From a checkpoint of a small mixture-of-experts model trained on Wikipedia.
Experts: 64 experts in each of 14 layers, 160 squared ReLU neurons an expert, 4 picks a token, a softmax router.
Below are experts of layer 3 (counted from 0) of a mixture-of-experts language model. Rows are named router (the router's row for the expert), up (a neuron's input weights, with its number), down (a neuron's output weights, with its number) and show model dimensions 0-191. Each number is 500 + 50 x the weight over its row's rms, rounded and kept within 0 to 999. Numbers have three digits each.
After each expert's rows: a language model's description of what the expert responds to. This comes from a sample of Wikipedia text that the model never trained on.

# expert 22
router:581423630494569581530505569516484467626430455521475438589553566545608472469463532531567541520452506566555516464532559547544478588395549524405480398489445465463536519474501483495482512561475568575550421488542531449496506468511441473537603441487519539527550519440455566436468498520553541560542467559498467500474450431499544536530584440544399423487505497424612457478531521603470460586525446523536491496561543445556441527516516498566562468493475470498455524437542453562529499450590500517502531451527527464400457486509428447458459526530514483535509460462518452605406454478503538535
up1:568574567578503532479498421568417572565545460470535462510390551498468549592414433560568541492577446505517547492524580515564419531536550441473511447444522538494547480519523509471532504534435457497517469547498570536460617453530437582527420513516523551505512464515601581537514484535520596498477544455499516481586506424525426625561476461534404679446506439516519450457527517490501600536433464548546457457512477566552522442479528552500584507546507525561567473571581492500496529499495536575507518552468471439490528517548450446498494589525495557592455466465525512458509527428478471448
down1:482472457511470496487514527510501543538553556587418450514454445483457470342498579495482461656496443469486407496489539508455512492452516432398481499523535514496391587460521516428534470500516454606456513465483480479444513547460525451504498525503481468512577508458496565620538556449471475509514576522445523492374437514503471538483475585490393517552546448380490509504503561552466500523475524482438499511488517420556447470574465508520541562474466436514414501456566496568551538519461519436581556503527549506478573638541538563494548475443621439541490419577467501486430546437453512433
It responds to: Prepositions after roles

# expert 20
router:478443516429534460473514514463539498533436518459458571489462524515450486518624420479521589514490442474477484606506521472574499606518416495458519509590484486509554463520444478525540511439580518466542424550498655416470486503411437572594426403558525532541474463471547503553508439497529372585461510519478499529520443555514569461539461506444448509477410436509525452524446492505532469631492392494467491552412495503520532381507513611493510457427471481519496490533528407482429451551474565587526471459496493491420466530502418472459480448592476481495443479550480480552461528507502403461
up1:443498534541532462476506516447457452542496585550465477447572605517551457597483435495455493477544546476509417497530535501447480518538431595415484473562606380398555472443556504507577512505475487461425475532415476481526486510489542523511501511548500616604427412606468498496458577456545503476519571585583578487466482531502465504485484460471459510492489498478592488495538626516459552530524517455542460479466542510544408537559485366541441447523529465474530484456528451473484550424460498478541421489442512506514529418589482534523442537503548555396515491546544435554511482471606463617
down1:497501488472475500531562511443554554390462523484537474503485502462501510421529515558440456548540466456462539394482508572456514474459422457483527498513517458392542489439504522548491613455470562483471479425456443429513518507499550407490469522456511503438516581432457566437408543471558478489546548467564471523484436477471439501619488560600580542503534509532520508572529553528471485467454502405463548559476589610559546576556458453559503564422518521549513431484430476484477531496410487544555467550528416458449444425516469564393406515479522356504573551468474521479430421521505514600
It responds to: Verb particles and endings

# expert 27
router:555477478571509502423511539468507497506515445561546573518542471525532595493458488529458508453517518529520451546423550508556535588512508517534436484455462488559503497425524449471558492438525424479551451422494466461494577434436513458539542595486537502617462473575455418428519501507479523458589525448443611439481479480550453511453503492481490482424422479420455455463605455517526585465576521495508470533525592529400521578463522525544585447481570570426515495523466561415511591425469530508463566509554442468484534604531591542594469429452521570459462489395445460492594468416523461563
up1:426472525534489508592435480574530544432534440506470570471559484462471546515509545536454550582549547423499476488576589493519497506505490542493506525496619466494546576463533544490416536501565514407478458443517492571467491476507505556488530517514509473496574547444512627503447488467454436484494514517499586522437481571477523412571520562530550438531531477523431594414495508505505482582469475521453489453494511534529506537581559447451533504542456493545543501455592479463580431421522600475387461530542626599475595627470492513550593416550444505566519413499513576540588492524460443458
down1:525492445507457500562528471609550581432409450493488512536452574494435529518620432466490610531499481351467481560504517597435610472522512533558510484497522432500453498483430484527500573490517513453516478567531475477399606528496539589408552464546543563456579499502444523465528529501476449456534604609533529501446450522502448494484525491518465501526546465474412486547487544503545501481494406503471469395489557491422477619567482460496530507499524491546489462477505469447487529439436565520564530549483549506473463489541579503567431407452483515487495472420543448422570547491638573463
It responds to: Surname inner pieces

# expert 48
router:528456438458448531490520455521499547445617571571462525474500466586493485572583417489542547384530399445498472436515501476437464551387492542462506504462526440523491624471474499627492528470485482416501455478465514535526487546562564481483509450425539453505540506454520599474520541516452552511394570473498474521503497571400422535469428516569495470548557501545532465469491467478464490481466502442392477447494504490592504447507425437593510546474513506495476502557499453389465579432398503576510567488513494484590529512440520532479533566587517493492381515553491495615455565523444446454
up0:481500500489567465525461684515531454575575478448579573468515535412574498473498566475493505500564552488489430434574515407610523525429460486473442511584441565623473521447423471584512478471582523528468464416490462539508517558393521477487529485522479455576478574511466529527493482505476608444543461545534488449526476575601504476504530525527449483455459571501513406533498467438556489531482471500457513467545512503465497383504523549495513480511467576477448494537478480508519406473452474403425540448512529523509474651583548440504575444477480576482448573476442432471501508526425438501
down0:567458432463458465496502482477481526520597500442571543423497485397436508457586547545473410499506489562501387489540506472459486590434556463503425460554465526472496565512516444486605394509451517487476425521454464660495421527466533421467500443484554499475445568416517565547411543598547524568520547458536522529552498452478500402486589490548461505551555520550471466523430529491568528399499523498548502549483536554456486426429478449404517451442417490539507442508462382450518455447477501549439538481521477515472501548496544488481592416469471474535459436450481479432476456436458441425
It responds to: Participles and reporting verbs

# expert 9
router:522540452471468450473562462541531545610501463456534471564450518495511549514547553479586529462531540492389499474485506522527480516499495474457528576495439537501624535480502443503444482465532518470528467491419493501551588444418421478468440437389522495573545468537494539485603578544444508501521493472532512397603543542558523558452498481471522562549514578510481496498487519465598519490530362567471537489560546479413582449528611478467576512498447592464448524574498491483447527492456491526416597555602433439521542533553482574444428530470446438428552511520502407627539516472474443466
up1:396486523518541486516435610505501475432521583435508548503531604469449515475498572553444541559536569537484602461512461565519536513515511474470486485439551541566564536490565526438528464587466492472459436472485476547521484546550525513543496631439533502542484543551458452470521528395613571545479418505464531482525502510568452426498604530518514453483531594446511517513507564567416423560451542424495430494508532462609500546495543423581399457531449450530511520528528487569553454585476562567478395469482519497495534409444449453563471378469463548539522514474444494446429487463456529429
down1:526432502532569586525490515492453552433512449511453469500588455461458547561522557492538519552476444447486521520523536456589514517551495551441552466395506438564524396469496506467514528498530554489514436614496487457546484548600516580602526442547495478569466486578491538531599514453505497568513552538407538470434495509461542489524507511480520495454490524592572537614479492499578435518520480473472413463516479577509411456603554402499461542546481553499441494548453471517513499568487470512538513480573523569543445466519373458567619628550488520523456461483435445656525561466471503488
It responds to: Word-final name endings

# expert 12
router:486529471529459456517496477479487578470396533553469499471566500637606481470586558418499554572533454635465548532452466415443523489490469455463542495456441517538566489447442467440458566495545436543403413520541544546452487492542526467476468516555496512524552507548425532488513489463479540448523528537500474539438533472530535457447504466572607482579479526580563506515444435480484484478546586445468439560464495560454506428448507487599593445526540473472463555536493586508571475459491529499581537452520480419518497502468590409607586543450430591555466509447438448460605497504584502533
up1:552486408482505602403509571503506502543574516520560408471464471481425554405492530480522474440502497481570541556456519466462534576417461577491516495518535512475508447437532537553456534515549507544475387436530455479604475427488523573581570522503491567489524427553552521513468506523473563503438489542498554536493462576437391415483490507617518624516529545520595505455438472484491514430476516425524517497454490516582554466468519535450527485593446471557449495483480517511409495538575538453541544475462554474524546539620355575558488524513447519521528539533549471528392570570524583494
down1:521535509518442501495568566519506533506540513578549462458535439471442527498430504501528443457531517576590504593385457548479555456515533586512476536522467504533470487524544531564452518494518473507573501530478517447559546403498506484616591535486561488498607503495561487457463529465487521418415562551488459489500436509502421481509438573553534571561513494551489498405457482551465589393486476442516456568442503524590496517546550430442510498560490574589448560547552541516524471542530415568495503501496451585563631576559461564490512403502452574504385355463529545493490563507514553488
It responds to: Mid-word Latinate stems

# expert 30
router:477558453537472556526491528477511579573550453535561615431507453441521400430424497498484467528521571491502531549465586562479507456471457527473429552513441517541469529524498569521531521601550445453557579488456453511468461564406544508530508504423526523492490452529466430567434398577507546445405441561431511496472496484431574503494423442454467514511416600549405527426596518582437448540566482459500458534524503472522525549426420469477502547473533439503475537521472543469518441478494481418480608549526449531539477523512491541559548543541517432460485455592525443402582361519543484458
up1:558524497448516545531543613504561535527470559425525575434380494478504567585511461536571513375508602474436578483459519498564543484502528461533500508493460554497612520581506486479516485503461570506510472465559606536450453550469480544484471527548450450476539523499501510538527434618460428484385522539503437558549423373453507541490458463573492456460484454502478532508444494475516471410499499572525570454464556561561554505437528491544495608401424606624533495561482542482418623553545485425501501498518454496559462533509459478504476478474411536435501543449466498504510481510527547554
down1:458437537543437527495493584544435443541403501475434505488443503444552578628590457537514393385494536570509515533470566517580544410517482434547374456611572508511532477530477504456551602470488547504465502430505611473488482527499519544398482466478476553550537591491557536473590487617502428523485500456485457492522525448497409522539478498456488497498595425548490458536476497492555500482544523532518549490511522431537412425566503485533533577543567589463499493488459463547521562549485428492553489462569555495513464473519424486491492473473492525447527657481424552503435572476485481517
It responds to: Symbols, codes, non-Latin bytes

# expert 14
router:514457479482478473456484451499511460518466482351504416418484510508444587595554505422542562536473445494435591551519520454468580486468482473551536407537542543514602511481536539521474548456499504484447512558486579500529415464489449518499568392417453549445508557558495522551475532438506461526490573457504437520518535484516377493524477551526485615532503491616475519496452533573601476536533428560436528478568448418460483378574508563477481546573459502508508526428559385518447583554519519515445490521484477489533540402440560508440490579461492424485533597513527446554540533537439547489
up1:484546661417494553500456509490415405518476525469510488531525538523529554468417546481541500481510539550528550543546523491564478563512602536457383494526535476611526534557402535493511467590485452553528411528500527548395460428420527367508502464448514458529506440514416492476603505461414526588465510548517550452488491516525530493525441509480424450512490491518572507560450471589412529558485452491462460450493460519428524440536472499514468379491491410471441484524503575491574561593500507467490457537482537509472506501456524517504458459508539457476551516467399499571624542606415549475
down1:434535489561514513525546552553521612523552512581495438513436445554559503483524510502469515537586528499527550505525391548453500460530516522470449552495496530395441478544417517666446477423491490499502511430450494489526480604489494521531454632439524434549606511441545543509426501542438487535517543556576434542470482629521514534545557529498576484497535447462479518422508573468540516481504584433514461511479495553550521496501487467567477493510427505489561557523502516452448602514451587551480535536523474501574430472549578483521507537571520526447519457496523525562616344563532385503
It responds to: Head nouns as subjects

# expert 43
router:602497483450417420552564543565551532527605461526516507464552486466623554546484578539511581541495357424539473598608523427532539548452544475505464466590541564462567454553412520484481493490477478466424581523493521502573510520497506475487423515547489488484535480402566472498589417521522546535493440428545517446396495531424510498535475559506545526464519515474460456490463370591492494494502509546391507441539481464499468514486452466459568446450584504506523494478522551527525584501518552374531460470542482463535519500392547428513401461510468463581534494467504432517515443471566525485
up1:590484470432491478405452479483441512476420445509503486472536468508617487414483611458523449550468503471499531460437555539516472533448484571485441504594464476558542423412516471502501499472515431527515417438488582474437512497447405492466478531533525512493471371544557501495570574532479540492530424509526485496513532509598488546483588578554533432566454579570527473517474395368525559511531514472472471509518604450489580480517531502574451439482401456481544632457506550539489518466488486522546514510412458541452406539600543514622514527487463496447501581468535456512492467553421521454
down1:489450575541500522387493481441472481428537528537480605488452538533532413451473460577525482520537512494532495540412540437504507458511512592428480501530479515546513536504479572528549559534534501464545522452451595560560542552496499463424422607462508454562447464459475449542600467503465545375459389417584508540543486489456527537496476499554521434548418479542521538403528461475362534581488512470525613536457507416505493506472475480546502419406506486544419475533538533599419527521464520469534481536446457494427471532495548463565555444478418429462526503450515523429503557443397413515
It responds to: Trailing digits after prefixes

# expert 31
router:543628546463523470553487543521511526461539486441521465461480478532445439468512425476434426561527500487553483465513478448464495435541503538484585445565485527443415428463555587584526546482448478522533613476566479435566423464527560575513460449482463554400450573495507494446494489490610455517432522531529487450506530439522536495567421446503467467486553520516489522499455438541406387496467453498514547513502541472651418555500439475451479558490424432492563509517494467513480531602522596529537446497532565515413534433522535557457432481549492454585586494663491483504501485501444527587
up1:462463457519545463511431576577470485537493544444499502451461590373454504489637497547545515441487522496569425541546497437509485495586563502450476422495471532456506542508571502487493464513562446500541555502458483514553551483421469488486490556562533471480528540586588487516499557474478503520527528498452560596563512487498471485487485460574508518543516565496441510438488565499541458497559588403531597479483559520492508543411513541482425426514434602470566587525569576419371441569400508509452575596469511539519539481540471406523535595548485572458451496533416469476525387437518491566
down1:485513505477492542601510522597525540540521510479452519472530511490472425487477508493523527467441473524526511495523525422436543521429475510611492498503427462478460488513498646532545499456492483401523554560518485498482425487507423539546496568520423527524454514492425475496485513527539491514530711483426455534418428443471561520330499469444483477480496480540462457452498534458443450398519494545467416491613504470448485477496488496540509487457553488531547522488467492389518573422427447475509461502490570461474452382363479540525551482465524449533507561496395463598443511537478609544
It responds to: Digits and math symbols

# expert 53
router:513466541526508558484455523507472481526499518399526527480489459503574470497581470578524496571538501487476439479537492560457515438502467512516513549582602530361402546531588452539446493515569472499599536535477549572472474450491420548430488475369559455486536560495499415515421413489504548488457509501534468562417460513548407542466499423456602497441550538568550506463431498472520486475457445477600539473454440478593530530497460506482503564470482539572498461539637473568494562576443574506590518537513538607538528503555535509472477520491467470497538580594559528461410417562531464441
up1:501542601507538560475458582491447408499570437475503526493473522526547543490545545535455470502552504584554438444493480491451545456535500557517610487521462549548475575454531486506464466437488500473574459532453448432496598524447464542520350555499475488533547523536493510542509384409463496474456451506513522538462428492437506458405527491506518471487521450499530503526518514522438560541515561505485594493298478582537514612518454530566508472516494591501599439459477600537455469509581439454524539492456506580459527528456571484568363435456506591518534526561585524462485461488546493460
down1:537494454449464430510548505610534535474460452626600478557527507449470492518463452409534435427499513393476556558524549524599496522477488445472494567451510489546595533490532463479502468595482548468398509526499430482440406491474451444514547515504556481490529466502452555454503539588459494556500543442436521470535568514526488459575558484531464553470396530449525466483533417539512563503569540497468469496539508497351507468477594553476503458510506467476498418509410558409509539533546519557485520504514419396478507462503433520347540495450486514538500471476470365574416573423460534530
It responds to: Determiners and numerals